Below are experts of layer 2 (counted from 0) of a mixture-of-experts language model. Rows are named router (the router's row for the expert), down (a neuron's output weights, with its number) and show model dimensions 0-127. Each number is 128 + 32 x the weight over its row's rms, rounded and kept within 0 to 255. Numbers have three digits each.
After each expert's rows: "comes before" lists some tokens at least twice as common just after its tokens as in all text. This comes from a sample of Wikipedia text that the model never trained on. Tokens count by the router's weight.

# expert 45
router:205107117162152126082206109096157129079135124166178176140156118147081149186172083130090084073187105112143071116154170074153143145106079139098149112158135093109135080044139183102123112156125173107095104082078145094106103170185159150118134136172119114142160127119117114097102194134109145121084136109140158133107114129090124123144133140125156092110100060148140154118105083155128141183087
down0:143109098146217121151129148150104175167180144144121137126081129099138130186164164143134164222103088115135135118171113065121124098160144136104125133078207091162117098114112044180084105189080147126147122094132163085159122124135155136157124100153112105141089125121147113073197108143193175191063110086176123102150165085186152081190052116139181137167171125078091118086173114165123120080118
down1:186106119097073102089155140173165124175102193089125094108095138153069143110104107099090086072127136147118135113153138177176123165100106065126134060093154064079074140102094162162181083128137124149110134108176117150145150144105088146188086130120134103144117089114119050156086120145173129136168119145123145147113156156104152124118169098113085162151110083152150180168133203095054098168170
down2:116154108144113149106130124154117182195155130086145090106094107176111219110135138209132107072188103087130055126119145153168120162172140115145155050173120129073065081112096153167187102097168137174105122069152130130145197157089115081129133120101140149099152128116101068131104100120149113169157084104135110161082173123130149155138176178143126181168094144129166169146132142095090110087183
down3:126078108112091161098094117135131124113091168130107118148154139208126177110144149161208091085095186108127093181126146227150136143082134120132182083182134161100163120119136197116144157082164130144158155151137077119100160135111146080099102140126161163143129146119079146161097125170089099128151152103054172138101150110149144134127171116051119105083094120148185129131065139127135087094151
down4:130157157107096108100119101189155143102142049198106045089119147097161077091109122116189124097069173136146145151113079074143120115140115120165077147060133079104171165114135098127093206101121096080092119153155164087193156106136154102097121146039108154186124092121085117126128164127124099128178122168095159175158163182104064116105191160142090167135180093136101155144181146193127156160135
down5:116188150105152107144126122143141126158141125108155125076078174124084125103115145077091195211122093136147136141146118060125119136155122169143138144104145138114101155160076107125097146160070139153096098112170153128177118187146102139170121106150148097143135054112125113141133126123171110162066069190159126137083187104110175123100058158182136152137169139101108129118171158130167089174142
down6:123128118129051156141116121138147097098100110144149098134156126181142174102144121139171115039137183071124093144090125182089151147100137081140168086184054164099119147115158171065156175075190110148115159126106094118144163094096114121095132171070143120104135126172116097170058121116063094116179155149058146150127105145109079177074162180082134104080074132185191151157064145123142122144163
comes before: ",", " |\n", ".", ".\n\n", " as", " -"

# expert 21
router:062119134094089163101108122121134071145110173169094165071165108074114151141104087147076214153137082124151148121132063153082141162157071120092119101174121098136097147132130115182120098165104179164136120174063177168041076132092120182172098080146099127076152092093126157138110082191173131142124079163061130089171100117104096103125133168124105113121095089081131123081090116127136134113140
down1:055119131135146096168095098126120149152157166144084138148153093127077119156141065120109095175178171125162155055041087185104099134129168110079098108149050126130177124112102105144190070190130090207132173171162086101073099191140110115107125081116121154119158111121140098159097093133121206216132099135163101113080190123151115101125089161067089101139125129138171099058121174162135099106113
down2:132169151107123144097129077137105081135037157150160080128081151106162143109087218107228171109090112115087109157150132077074106156126133143103165102088148116102102112150099089112102165137163140083157120147078127087084150144064109139119172153165113091120104157156129129119143185116105092032129130116119162110163095148090107134124091175137172093158109120094158118174107043120124081119111
down3:141170168111108094120144092072147098179142169196189097110162164104126128157137132128164080124075144141139141173140139145122149082154113158150116061143166121087172153190133147086127153109098085118128138144109106168152108075125144089134175117022088109195103171148119165131189106144109096151089081192120093171161103143126127118160085128136137156152170123170093125187120147107127109169080
down4:130075087161139095097118150150100102104087123127154097136124126132131162131124134120128101125102133144118105209112137120148138106138134113190141105120174088106134104110204101081077110058077139150129136101176110146179162079110186116211122144110071005147130070137175149072169136175143104137127137071186152085143142120132118154138114122110147178115118139125130155144086132157079140076178
down5:093121107111175144160148090184098139089202155130141074086176127096160144117146066125115130159130146110163122189096086091106075126139159161103133106128125130127148166166156083148141142103082126110149075148102109182147165124129183111152172125101109130165117128059167156087168106128152115135078106114193110115125095137124082092138150114126137126125155062175130122100112128124144126135097
down6:147162122118137128114141147133154151156125125124135131072103090169149120119145107156096128160118117093184082149166127128103093126079110066076143141122137089136126155129126079146145115114068082072127089192086139151123103110143165037131132148115076142172151169163125148157158154180176134152104120125172136120072126104136139151118111127112158178190126104101202109116141115084130140114090
down7:082141110098128085141093100163127091094105126113129129130134055154120094124092052101108168093116108111171128146122119137116058181148100144105157184146104122129109144132091163161138070153175146156212110114039078097111161223093183107143110078172075125187132176148092171151095108117139123115112087141128140154090120051133140091105131160103136103151098100060196144147146154139108134067137
comes before: "1", "2", "0", "3", "5", "4"

# expert 15
router:137054158150169167161069070151123106080148083144101147093087150079102195105132149147073173148142125107090178145163139172097094102104084134182154154180079150164161060088064152173147140085112121160132123112166156080120170095145151123077085116124174137143114118123105100125159103113078110129156153173135087184111162141219139090088138150142081151147137133146159179161136138092122135113044
down0:132100098106108153145167043139128073058214166095115122171155111121153125111167068183093116125187144132084141114149064122152158118145085130115088082109171151075149146121160103176135125166153158081068139094162099111186110136092161081129144140101156105146115157181135121098117141126122153150153130131153170169151092093062153164056166117089083149151150102094113169174171125105118127118174
down1:162110119143097108130131159165161115160128118145146138135136112076167157144126135152134166140159162107062146118068124112175094159070128151154147117155126090122080098139105123122120190155097139127146142119103126121091169086093129074161121114154110099104100147119148109116212123128129136106175113108141049139135150132140057157077132150126122116103156165113131121095121136113163074104158
down2:143170099120183160151151089129117154161178160105115154144138110137183167098154153094135095153112100179131128149112161112081120169095098087066135172095104096150190158116157097107126119145132154136126088107129083155166090168167165200117129111160126092110154166132125128127119107156164177162077137145209222090143123165171093109168100114152108128139173099127124094166133123152097095108195
down3:187163155168109118134107129103155174146119161093090118120112093135209103132168097079111071090062132139157142122136139116141126128128145101123119124089093097164094116108110086181080096138150149145141095132111081158114154116130091111164188081120142190135115133149140141187179113158175122166132079116151110102112139109149144154153112113120106149136116125084188099115120133158125118075237
down4:115129110164164101137151178201127127122093118191136119162123186131118117120169124143026143124141113203138165166102159135123096115143123121122122135134049109176149091116137137154162155127137167053114168107086131104148098128076152133148153085116138104160100145126149166182168082064131160161109137144174198077123128113156150103147121097106148141176167116113117186149172129137128141083134
down5:129127170099121078107099166093136115141088138195098127101116144143155108172141132135148116119096107172202075134152165095104140149103124142096170154183085134160117086125100104100157097175102097088168130155148112148152085130175102136120124102142104142152126150164114159126161146071176123143126150112137099145123128139106134147135145102126172153152144141169186047112174139095173089205142
down6:106171106132094147154170109119191138123104195179081155141125095128122157170174066128167178123121115107217109116160156064064133169146120157130168124084168144191156097117149148105149129132110145106194161137151151118161146183105044105113112127127091098143037194122154131110145113132148174140136105143083157125122143123111104154155140121078226167160141121153141039185165116137112144103187
comes before: "1", "2", "8", "6", "9", "7"

# expert 43
router:143101137111129110084111099078108088165142145114126172116147149105147128112082110110168202135144141119184072159119085164128135083151105144169092130129121130134174110133115151134163167181101130175175108118132169139108155144124179113169097159184116171148175153068131115110141154142114139130110132155133162167138137083156068117119104122108086138072110065133096131130077182166193166109161
down1:127103165093098128158202086107102164168192149086068198128179155162178117164156051139091119147119181095183140096118079159118142113134147129069096138188111112094117169118163093160161060117043171111149163098164132163155092171128086073089151136165121083124100111111102158072091099165118147129142099104130161104135082088189136170121138124124125089178098150103068102160132150157128109132179
down2:079169156163114090103107108115121154096106147141125124135141154210178107111078102114133099162134150100138094145122196166128150167128159118129107085122134169157127178148097148083125104110164079123112122151127135127143153255097104121169137147169137132108163086126115100190074095105155152126115102119109120073072129150110131187137173166124184070078084134129123127138089123143109076170132
down3:142159132119111111139139127123143061146181151136119132111072134111125145084161141104098120111102081205081119122118092094166080081122110121132086166088123150112173103089159125162105145122165135137083142103128109150192120122144160185132098092103130171148152133120102160120190173079096075150136132171130146160154138149154108113063093158093145161123132117129102182102121094120151121111137
down4:197176122157145140078069179101107077161108096134185110125121092094142151116158115135140081120144159129106149159186158155115118147120107191172123158142146071192118150087125124084176092087095084142157098089041140135131170130128126125126127132113196111138068097158138147193154185183131107097183131040088120172141150071127121099157102102218117150168102097097158106147119190142074138161150
down5:177152116094140150109127126110180110132164045107146115130123141069078158116162128153198182116140065157061164132135062056103138154137118166142119111108114097120114071095125139151095136131124117119120121114113123135145125061164173134091097121094132159116119132113145176112154144115146099153161143175166154190174157109184052062092110087106154189118161113156086126099140130104151128118108
down6:103124156075113153126170087126102122102125159063013150115151146161218089139164087144144153124115166124181077115079108141104141158137146100114152146205127172061108144159150088195202073165095139086101179075176161162138108173121133090138158121196108100131099119142095110111092121159119147149153104160157146114108085148158123160065163095044149053118121146095057131184105106088133112104169
down7:127108123109114103087140131086095090133096137123166169131133098081178082134107176102148150145095196134162117153152114140122126133123145084091112111121137058081150169131134147118173070142116092111154131092128169131111126121186073119159128225148127122139108169089105119140122116161117120114106111116130085147083114076128157093162097016117131148140113054100149120137093182102108134093174
comes before: "1", "0", "2", " the", "9", "8"

# expert 27
router:163170158062178065118183182181139141140150099145109117079128123111097142126163116123092101142112097121177185140132135110156123083105145127176192136145179120130135156049144118112119176073096222109103127097079168153148120101151119130111097090143165133103130187147107064115173116081146057194157129094126144080120098142137126151096180139135117139118127108081118138150095127121153120084123
down0:147136153134085122182133126119181158160148144168158138150127092124102141106104201163115134158126106156148124163120121105194116158136091104188177109055116136185066097090137187102194148135217171080141071140182170164151157096128117107141067127090095098123133134073097087129156167126168130153137163129088119099118172144120136153108166079085092154151101176127161123106090154149156110141148
down1:176244115158131062133114118089160132078183087158148123076129175192119125159113145113135119138132139114106089138109102079140134127131182116127124119080133182157108078138096075098161083088113094120099138106119126100143169179141086150125091110124111086170155160134123115132141116174126133088105154058129141109101145139124114115102127131127137148106146136149139157132084102181110165118193
down2:090162144102116147183133155080070130156092112145137134154123083152148161158108162122152144091108154178086153121098139108127100156054174187138095115144069166086148119122148172171125121166165164091201125142138075131113083142124136106142060170129098142104196140129147145135065179140111123099121162171119049164099136123110076107133140116090138126086105142178178090177114054123149100083161
down3:103088189159123128205117170121166134054116132097135147117094129105112153105144133116048100098090111149161135085126135124115072108088091125114171125185033114134089112154102114135159165135129142148153139114095139135123112076102170115157167104086103131102113116130148158160145127086174148176151134122136081100145144152136138153129061116170155129157123129114151121081172137149143181111141
down4:189076137132183104133092130163090155115040152097166124121174088114182153115123107096065071146113118160142152104133155145103125183123082121131140090138074137134139116131164144163105153095117146157119105104089076171124155092081111151154131127114156140081073147129116090134162130117126206067167154135107126127124145145147156097106157085083098106101075133132119157133087113136123155145137
down5:178125096103153180126140155132117127100140178111112156152168097116215069111075102136160131116154149137154109132151115079099167147083129145121104162134132119145137042141138150111108100145099130120160107117095103082140192185074080112217116105156138143121138115103137119075132090095116116099144162160079134177093139135118121058220154125118100092100138156172084115109081084120141085133168
down6:174113105133147122103118085185145102174146091149129091119121126102144165123144101082199140111116098102162201151110094118215168135164147145183106129018228077138155172116144148122101181073098163148095105152133097142098121144155124159093129139108143138166053122140158137093087171206162096152131100100100122111181103157152107129084161104147162133130139109120123166081163124143108183143131
comes before: " |", ",", " to", " in", ".", " that"

# expert 33
router:110146117083155127081135172135171091147124145140110046162159171119155105101122141099167139133123154081149132135158083072084164092069114132120149097112107089098149088098124092060134189184130105155111122098126137102147187116167108152174135084078143116173140120104122104149152095091149121103103086117148117188123089093111090120171168192108147203090118098141187070184147089128119066099166
down1:138145125110117110109174124130127144129068141102177101150102188096123080118091101110094157088102132101101118101092099162131092171139065180152164161109076085116153082136160121111164148066132126141145119093058153144127144182105151087143098171113115128136146150082131127134169167121111149103108173136140110152153184169119170135119129156128072145117141103117155161136127080135175151184132
down2:121135080106141121156124138087088074175129137084111165099155161141093146149136173130122130129171105075128136106136106197115210127111137126133149136139114148134084070150162131039134110132152065142105140180078166136135125159098171087121137152127136112090099124157124105106128082061098113140173196131139123163161148106183186158092127178085130156115075133118121157146104098114151136073086
down3:098128143103109091108095122155105100156130162120117151117106186128188103143103115158146171115139121152117100191067155028155109104099144143150162132111087138109162183128121156161135126107150128091102076180173150133140178104101170102141178110123159109149163149117118156129167151130140116095143159146103084086148118096085127171104126085131118152146168121159133124107170126126145169255115
down4:136123162166070156151147068074109124026180129167089142194125126176096090102136072074159122119125094086110126091177148150149102208166054152140112106110094129172138093109168165160091169145125105130109106161126175145135166098154126156089059189125105149082111102152144135127113150083168097108121160068113169095178083164115131133082141142102145123168138174172136094143136096134145098167171
down5:162139161145128156146130166113195125098165082133159120093072131089109157117198124121073120130081139101161131069145068118131092120198172113126109097134093095154095093111125082104129105070095130170175196096086139156147144095122131151124137096101163132079061115150125071094094089135216181135166137108124120091174132127160156092136103174194163162173112159149139162193130150122103113119144
down6:171104161120179113157124124154104155123173152070160163123156088100099187156107120052114087100126116125110076140200111192137105150159109148096153175178068151171112132105140127162199141109138106121116089123135117125093124120144134148091119098151064141112139151154162135152125099092129154091180113096134070118109177074159147120080103056171128051142090093047133097133176159119037098080145
down7:135105165179176146159154131083099104078149134116117170143191110191090120150134169098141128131230072095128095095176093191125170152140165137158141182174133124155076107114171148086183111125149091102168156114130196131091075149082076153077103136205127121088098123165181149136150146092130109133163143132151173147116110118117155124095077137132143133117076123120108097140083116085123073059175
comes before: " |", "\n", ",", " (", "–", ")"

# expert 11
router:124097109160162053168111115136131183091168114141114145115123146166110164145154110067077117171136187160103164165143148071107095122124128118162093107142152149110173148098159085065171100154051116158120139167111135148164090111162087097082146155141128135153154093081147162083108113120086154114148155168157094112138155150146068099105096198110196173108152085111157131101118204148133106144143
down0:116118115177071088154118148137156104110104111110140116125129145108082103090156112068092086141152136147084116150129174137121107124157113096144111133148142126073092092156113176102055118118053123113079152167115059129154181119100221046131077102130155117152154133190164128125107117121159185123125102110145148063112138134135194120148100123133176218149152114074170142146132121128189123075129
down1:097158125198062152136133107155124130148160166148107114087148160110102080137146127128106151095156106099114150100116125151113129076121136117144156050127137126101102077114092111100102107076057159093120153117057096104119117139061166060132102167133141081159166129110131128079124149126186088136098147161120144072102160161207158119168087145169111137086120134062133152174112119171133116141135
down2:136161131189079116149151086141103126121137089162095162170124078085150156121113081111147125118169125107126130103042178123133105103153116173152115188144178155080149210128115151100125146077143153145135123151140138183086085132106170137100180133152147159158098151133168107169147176142117097134118140169176059127150147076156098143111102133104081141170138089123131171120111185146115142167086
down3:142117159153097047156113115151104131165105125144112130139092107157062049116123095142113120196148150154164160081097095126192185120108155087089147168122201107111070147154079114168134080138098112125094166111186135112148161117132101136155118133139176096115170161137145113150162133133183160145207131074095105067109154140150180144101140123179152182159079137082146129179092085092096171122138
down4:104094200176138135161140102096167106123173155135115110124123103176131124119102109108146078160147141164133176185112049095111182076075126113100140107107153138088156072084133089133086149173094143110098157129098109091151153133124132095130140139129079075125170172131176181109192162129138118117080153136056105091119098103108101107117153108169141147102073152111124145122087089124158117210186
down5:126154108132121088111141073176125166141092172106135141145133109187189100148084169145139133152166176090156153157133045202135140149139111159169156168106149084181165107124099149145198149092138146096100141195145078080075135145088120121109149105124164134100171122152142128154124143027131099081131155064098100056174155136143157147119123133190125130110119195163157103081157099103149146120141
down6:087141141170104144169126175121151092094086155118185114130129082146152126142096066135141144118115096174113121189117120131072141138123133147162094184221140097120150171092196161110120159119096110114135111069139143160102168146129075131134110168149115082076102138186168097108112137104152159127128157124101120125125142110092078163088124128082101156123134069130129192081057099086154123154184
comes before: " ", "2", "1", "|", "age", " /"

# expert 36
router:153117113105141161106097116119097129120131186181149077170068107135114171147078109190129127130127137101144139112169132136122087119104093157139097113099147182071132124091140065064090134135130166186120138111187160162164151082104159057119175138108171096139080170154127135093080173097106055193158145130160156135099185133147146094194161143079153152107125125116166139156141051082112122099086
down0:071086118120125107078172130077101137100135142120107085092130163124093125082067121159129166111096116083105167100095141147127144159139161133132137103149167134128141131163158101033181142076115091107124128144095147176132103092106151140211159078053126140176097147134081126160140144085073112155132117097212169155152115115090119128115083157182127107151154160104154099073091140181132127170162
down1:099111124106147172122162108101094150096147169161142114101135126131111166105130136060126090122106103125103113098146141164095181140158132114139207124096133141144142090160116120144116107113113118135093116104090145133152100107093136141161170103097138090147112155144092126115091126168062117146131064132169179175113129070131171104058079103146074126164096111082167130132088136133136139138111
down2:152129146066108179126123063138134157160114139089104132163108173147135103152106142072151148098099099076097099081151158204113202145121128126184153087113130192056159125120137197115119174164197148139113115104065124088090168152127122113141132151176126134129085128123106127107072134202148069085103082094153166137153127116148160159127109129102087097070072139134136118136156105054148168147162
down3:141129135111130156098090116134137152103138165146133123109102161126149098120083091136081126060121083084124143144104144136144162147136109069177123119129122119171126127123127160117156122073189193097111135104105091087142155099021124076075204087112104050150092194130104140165143104117126155133195077089101109125113184088197119176130104141111136115120091177120116149124124112085152163103145
down4:134115121070091124068191091104118172118122062155128060102161129138073057100106103084127152202170117169125183128053096049159088124118184221122119074129108088091100118144122121112091162124125152162102142162144123131108088130186142176151081143127159119144135161110190123126133189117110145159091189157202094098106129113083029092144131060139094129134157159133135153148098147172137108162103
down5:128161105110182124145178118124094151095138158105120141092101161132149153088068134171120112143105110123133164064123109122130100143169147120103127183112159100138187147154096102073158107108058118102111090131101097178143111157139111127124147011094119156130124157150129124104119118140104092189128131124182139135134124124094128102141070163220142082143119129082101121092142099144166152182123
down6:155153147153131112188109146108101101078138123116189155155062141144147089153134136128119128110138093087072159087121087137086129120155161145124145133087113114120066150138122095139102136091062171144149180108104145163158155097138173206135075126119138114096053113203210104148144136135202099143136123069171066121132135101194084126114157142097106155080101136143142202161092080089113092113133
comes before: " |", "\n", ",", " (", ")", "."

# expert 32
router:130108191121054125190125135137103098150136120083127124178121174107081154114149120152063098105120062074108160152082121142168153090113124143127110085087113113146081114088180194122051098141155130161143108129060117102109118171105190122155114153114125089161179171120123178114175178119107116098084085130119121168117160194151103071181130158107119160084154069103150123101109100111113112144173
down0:070187136102174093086136138140118113182144149117175147103092144121160160143088146156143112106083142186150189151114155189092150136125168109122122071107097172096120148157073153130166103171143130151062171067166181141154095119107165172109129125098112075181103118061044134131098106132119109137146177121147133132128128138179147140067166063074156116132115119185107141124145120156083166154088
down1:132156131158168124143130132105125089107171127167127152192107087132111137141113165161100144145127094155184130120165096155082093103091107147131114112161177111104107162110106126179156122145085117117132148116166087108174178195128102126148152106116142090114094133113166130145133146161176148153125150194122084093111163129168147181145075115145158107102103143115109141065124126079077121091202
down2:163114129161147133114143146132140094123122106141052119193144210131111102168113137195082133153163185162127090106169099136150097157127075117136180103165133095128096104097113061179154102148121110120193106133124094117142154128081071121146155161105144147078205155174172110117127178146141170123171114194137138155092184105155126107137127155140131138115097163147136071125133193210144083080149
down3:086140087125150125139148115168090129143106138100120103128091139143114139160120126107166104160089193151122102161125084123148150138082134116123187107143152146093085139143136083165169076120129159113110081093112116142078125099134100174171106129172123108127106119142141130108193176208190095141170113115185142101115127155119096142094119141113125129080172151124059155085110088198149169120150
down4:126136100130111136121104138189135125143116134137138080134088192135128095140125118147157149163117138153139138134119097112102112123099151085115133104145138171107150107159055065138201103118121158119116105120135066161099102163116131166133118127146116066135078144107097150113189152165154078159120130131166135069136176198137112114089123136087133087083134157140055181096135108154122147143130
down5:131128097124114177083087123044129103154168132150072162148160120106153050090091133123095108141131205161136156154177099178086127167090105089179122086077182081107131105159133120096092132108123082149139141176177112126099134115129069124135166134043192115159166134124118064151128191116082124122132164127098109127141141142185122125117132139088134138144131093103138125081114175118115120151109
down6:112110074121117107165195132197084145116190131150117109095188092103109071141149091131132138126099153121078094069162103099146140062132147145130136122104124111130126076129150088140166092105115090147164097147116104123106126130163119142188126175161149112088192116138158150086155081168169132141110081123137103123116109117134121089109144154177089166116127171116081123124053137162138118136102
comes before: " the", " ", " a", " his", " December", " July"

# expert 40
router:176120133175142179114135045162115135150156078157092096128107112169067133122164161113064182153137104154120167082159133173189081076121153114084149116112134093076174133145149126122177077139135150128125119089138158103175101156095107147157088112139165118064155123136094174131120081152088106176079118133152151096105142125130128142131152148151053105109132136081131190066103100099174160129147
down1:160112142138158110155110096153135137131047159137153137093084112079148157128119113126135109119119120130112096110171144140145148149175115136127144123137110134164142130160127096090140127126183114119095127168090156103152105049071142142054167136100090149076134127157167094202142161098166119134186150147137114132132134164161094120080093125110130178119133120124113166082147108130187069166157
down2:082137160111157151135153054125163109146123129156110104109119071118116148129177140116100172134104132120159128159127131185179157140130172120107146133126113130147155127180115133107179101080096056143151114128115152141110171149197117156135116136169137143140100155140135127135126098151149166136161096130132113126084090124177145118066101088155117150115166110088135096115133116158195152136168
down3:160158126128098135107102136136138056122136165111096135139181133101122128125039125211130164134159153145129166066142101114135173103167149133161104105191136135104138166152093110110102158134162143155139092108118084087179155134095135065124124107074126127125098084089089037162140142106092095162086072135144088175129131135136123117092159112085135083165120098125072126158116153112137143079139
down4:099111137115163177134112115136130079139119135090134102147122142117136081159180200077119087167103108130098137086123114117111125150067095146143132124158122102028096162131104115185126194185118140136114158085148080125152093167100171117114138174100149119089117112111114126130106168074104114156095163104110129138137167122129101114177159141103138066151099138171052111200132158119104145095104
down5:139150110185115085145144135107113170146108060137165126085126140156118133126183132097168157096097126088112125174116149136138110117136153087104186111135148167141151154086183078134098151166101135105162124203057140159109129090187151167124138170185088081160141139192246122146169124128160165150128093110078193134126140110142089148161115079104152161145115144130114160178198167154166136142144
down6:134124126103077116121050090101151180128062180122142144162100123147143157203165124064143121145095125105189122110114142109102088161158116102098097119065134145147101131123087124102164152050157133120169143109121102145127120125099181125138168104236128112113149099161141134114097101092131069152121094135174135143107126100141118089135144174144120137129129126116100150086074134102137105099090
down7:115141153168149074117169161171133176085057115116171197116148065155140139116149121169147105096096208073068166119146095162123117175130154166064115179111130148099151148119103078184129119111141104171123101122103101123132117095091148122114118134124157100094091118163117110125092053112128130083179105138173114104132063117142116127106135147179088161119143167131126147139112125123141104160112
comes before: "0", " |", "9", ".", "8", "–"

# expert 56
router:118155118134158135127143103150129168103157146106183188139162148145182122110175079215127108122137183109086050066115154075159107146122127170180154145146118107163196175153191148086154141135089107197112143148135179169101096142166118099113187103083142183095130163122124104088184125134134099134145137092087146108170136082125140162117150162188133104108177134108123093079077130063153118134149
down0:174160202089135108154134156139138131126092126175147144146093104157110155115144149123136102127071140138064140043165105103129112098141164182138160140110170142115156108183143097105135117121126215099095148167111132141101120099176148155226153170147090152153102106141153086052101128207104125111108135108140101133133125071110125163181087116091152123134183131100165143118158083130098128205100
down1:159109117049156132197150067108138109122140162208092097092124165115117099135131123062207138210105137152096124178137130103114073120147121159098147140140077163127129149142125093117123131082177162107075083173123158167146169145111115132122087099125102161117091118124208158119116133125051078141143044124129158198141137123143131153140111168183120089122164119170080117120151110223121075133132
down2:170128189158175119142130083112123131138085091119116169101148118174108116115125105158130122127044160108072100058182118103115097116139154128146143151138126077111141083136139111114129099088111212088075139164145176182107111099149139160173157109151097179197142093133143051062104109146108143093146143119139092091137169107180144161159075147117146148130167133104097154099153114108122128167147
down3:061109097177080131074098114113125126146172059093087111119133141122148121102091079129158179127171145119159125176123132136126114134100105072160128114143074128139113110094126187184122128152131071120148106114124122116159169184086106097041072152145185095114149089142100176241179126102165154105145122141125129114117114157158146117094154157162133169110094126160123121133146148148165114042117
down4:070100107175080146117053132151120088170170197155131112196082130093127190113168152131119190112189093140130160188062145146159163125157070131077081159187133139158147156085124203098138140168143072144141067137113089094129159133106122124143097106138114110097104081188136133147142117119099088104156107153148129120128166100076158204107154133155144075114091120145186075105142150151095154141137
down5:144167186111157141126193142113124177072106130098117141088145105156153137159079099131135104130133145129129146052103142150136104137111123129171152072055126192090097148133133075140121087119137134139139183126172145171091097120159112149125156101113133077154140136079116139145122097153134146147109103092185125095131106155183086058129082089094149195112152119074172201142113125178151128178163
down6:106074108080101169078099109172131139199122160132077070152053158094131122096152139099168156128180126130118175188099122119145083102138160142163130155123128159110091165132141156148080166126148109138091131073164116117130150148113182098132109133110172052149082124092098142115183102080094110167096151145167159125156136154181086102142194101058198156097173100109117138167153122125078141109075
comes before: " to", " in", " by", " on", " for", " of"

# expert 6
router:134182174177181125099158124069146101099151128151101113088114123085072121087110121127128136165204119111140179089108149139127107098124138178170128178106116169156111142144155124106124118086089096085175071131113170079084105132124162107197091168144115098080062081097141127173184067184159161124152162113090095126088100160111155150119168148096121124111147099077154111133125136119120095096164
down1:084130122104144128136164107134115085143173129111177135079124124123132118097146190124160106079140118132151145133087079148091137089065114113090094113102089117073129116123164125171149163118087102143145132114121103117164152167174132098157121130092140145118144096170094176058081144193106099132103074142178144105118113082097099175126072082173095163133170144124151103078177130151142109142134
down2:090109148118128154137135182152094123140088137157118103143183109111111085134173102135073151142094129157143075168140122139104158138158135073153169131087110120122103159160064147130122122141129123108135094139133143106108102199092071187153173145147130135168170151162138129104126107064136172099145120119097119056141123125124094084156108067129149099129152145129188107156222121101135100105156
down3:152111082109134117097129165191105098171074156158132104138119089123072105139109132130114139090173115103124160133166161131156134187179184104112092100114166098123141110136101108143103120135165146101147136167099128094150099157112186097159122186110144123123103106083162114133160137098140162140125126087080126168154127208062102135190187129156125096115137149102137136186069109127093103120161
down4:115118118098109181152194062132116122177150111083085119141148145145134209138143100122128083148168121153170165139076131162106093128083092126104069129188055162123155102108132132138201140146060067130136142101128114153136165149159122098197130139141113144134104100142091153065087140213045123147102117161149097130120143050149102145055117114135137146141103137111153129071147156124117115102210
down5:139173161171100097116045164136119162065146181126150151114164134124170082114101109165071170133085181097098091123123116115116163117139147147159178148133150075159096143120150121121106100090160139118145114155132112099139093097082142109077122125174112093149132147146123115165106111063169149107168151124133112122129169161176198157161108141133122114147136147115115151162123124104115203136060
down6:155128074112133094104114172162115094159082171132105109175127104140085143194092103135079143130158149108133174150137164131141122202177165127129089138100164147136145123135083107140111117153148155120164117194121141089132095147101152142140132141126124142118094121079161117121184112048142189126147120092074105162148129207116139109184183111142134093128112103115135161198065107106119130123172
down7:083159197172135147165127087138073101058166183130134144113146114089146172181110073133101168140141100154148075199148155105134145142088176175159163130186124142136124137168163102144111098071187146107121077174086159118162098106051153089095171177165102119163153195117128123152179154170174101116147159094184160093146104145140117123171139099132145103153069121140101179132108139140140148132107
comes before: "1", "2", "0", "9", "8", "4"

# expert 23
router:127068102118142145099116146118125128111079078076160109113092129108121132118151086138191136113100174138165096112102092154082130121146178078126159148126145125123147139087102154094172170136177139131092165073126111155106112145078083106142136144152164154138180132152150065101174159195149048147108104140133129051134126174156075099093080157099089082089152111098127159093063078151068158087132
down1:109122132104148139093132127107143110162088105152119096138091164134153076134103111121112157090148134088056144203102119121101093172094151139098107155121102154176185110147083135150106096132128144167150147126121144135117129055101176163093064148098092103060105103120116156124164113081131174082151102121143103157055126133166133142151114103154118160179087115120201113146185113093082098118071
down2:181126086118062084189125209161088174146108135115140121147152064135128119083116094110132109083120182127121152139117072106145107113162186115095094164155134111106172110118165154139141119105142123146172099171145100101065142162127127076141150097139175153151149116140071173131089106090132152145088112126125165138101102110080182101129094153170129166143098117103186076178135148125084085109147
down3:061146218096114122137125073060144135113113178112145179133114141110137122122101139079090120076132136156088086124083064146110012155124161125131118138119144093136100131148102147123115160143068095089158085140167148140108116118126092095099099169157092161111188132128150132148156106114061105119120040081108129228148136084092156107168132127098110129154134131086144091117133184114148172144112
down4:169083102112106103112169133109121113096207143177159118081124149145117154147143174204071147075133152132110152081063119105171089139140119080146144060167154131121174146078122082098135108123146205106095147130163153091115152088165162092124165057074146075058145114133118125073172136063089103173102125093171114140091148152132164138145138105163140158103118109145155166107162145171138111117161
down5:113133101103144197113128137110126172053182162098133110167158139111127109132174130122141124191053081139132103093160098159123133120141137120068102136145062095100173111118157097187104114104057133160163109084113163102137132149092128126137179115095118173139080135090120136084162105105140158157127097122161099139077108086145094108124102100079159136139154168129097112134139081139123126104196
down6:113138141082163147123090117176153103147130136137135113186116140151112111120148157168182199180157117169132161143142137120162180144110068111135105124149092060070116160127117147135144093132119108178089081085167139111123085117132155124158144077124137121159061097129092104097119221143153109129091129172194085083120082103134130114083138178122117063079112090090060164138063116135111123135096
down7:156157090123132144119176156114106091125209170170145128068106155166130166186182171184042145076132127137121156105079125118159141166140090061119141100145136136139167130078104064080147104110115179090101132114139119102123174098131178127136098064081127081050122119174107125078147146079106114162116111102155142102072128171147186155149151112156152136129094111129135161126141118167127096130175
comes before: "0", "%", "5", "3", "4", "6"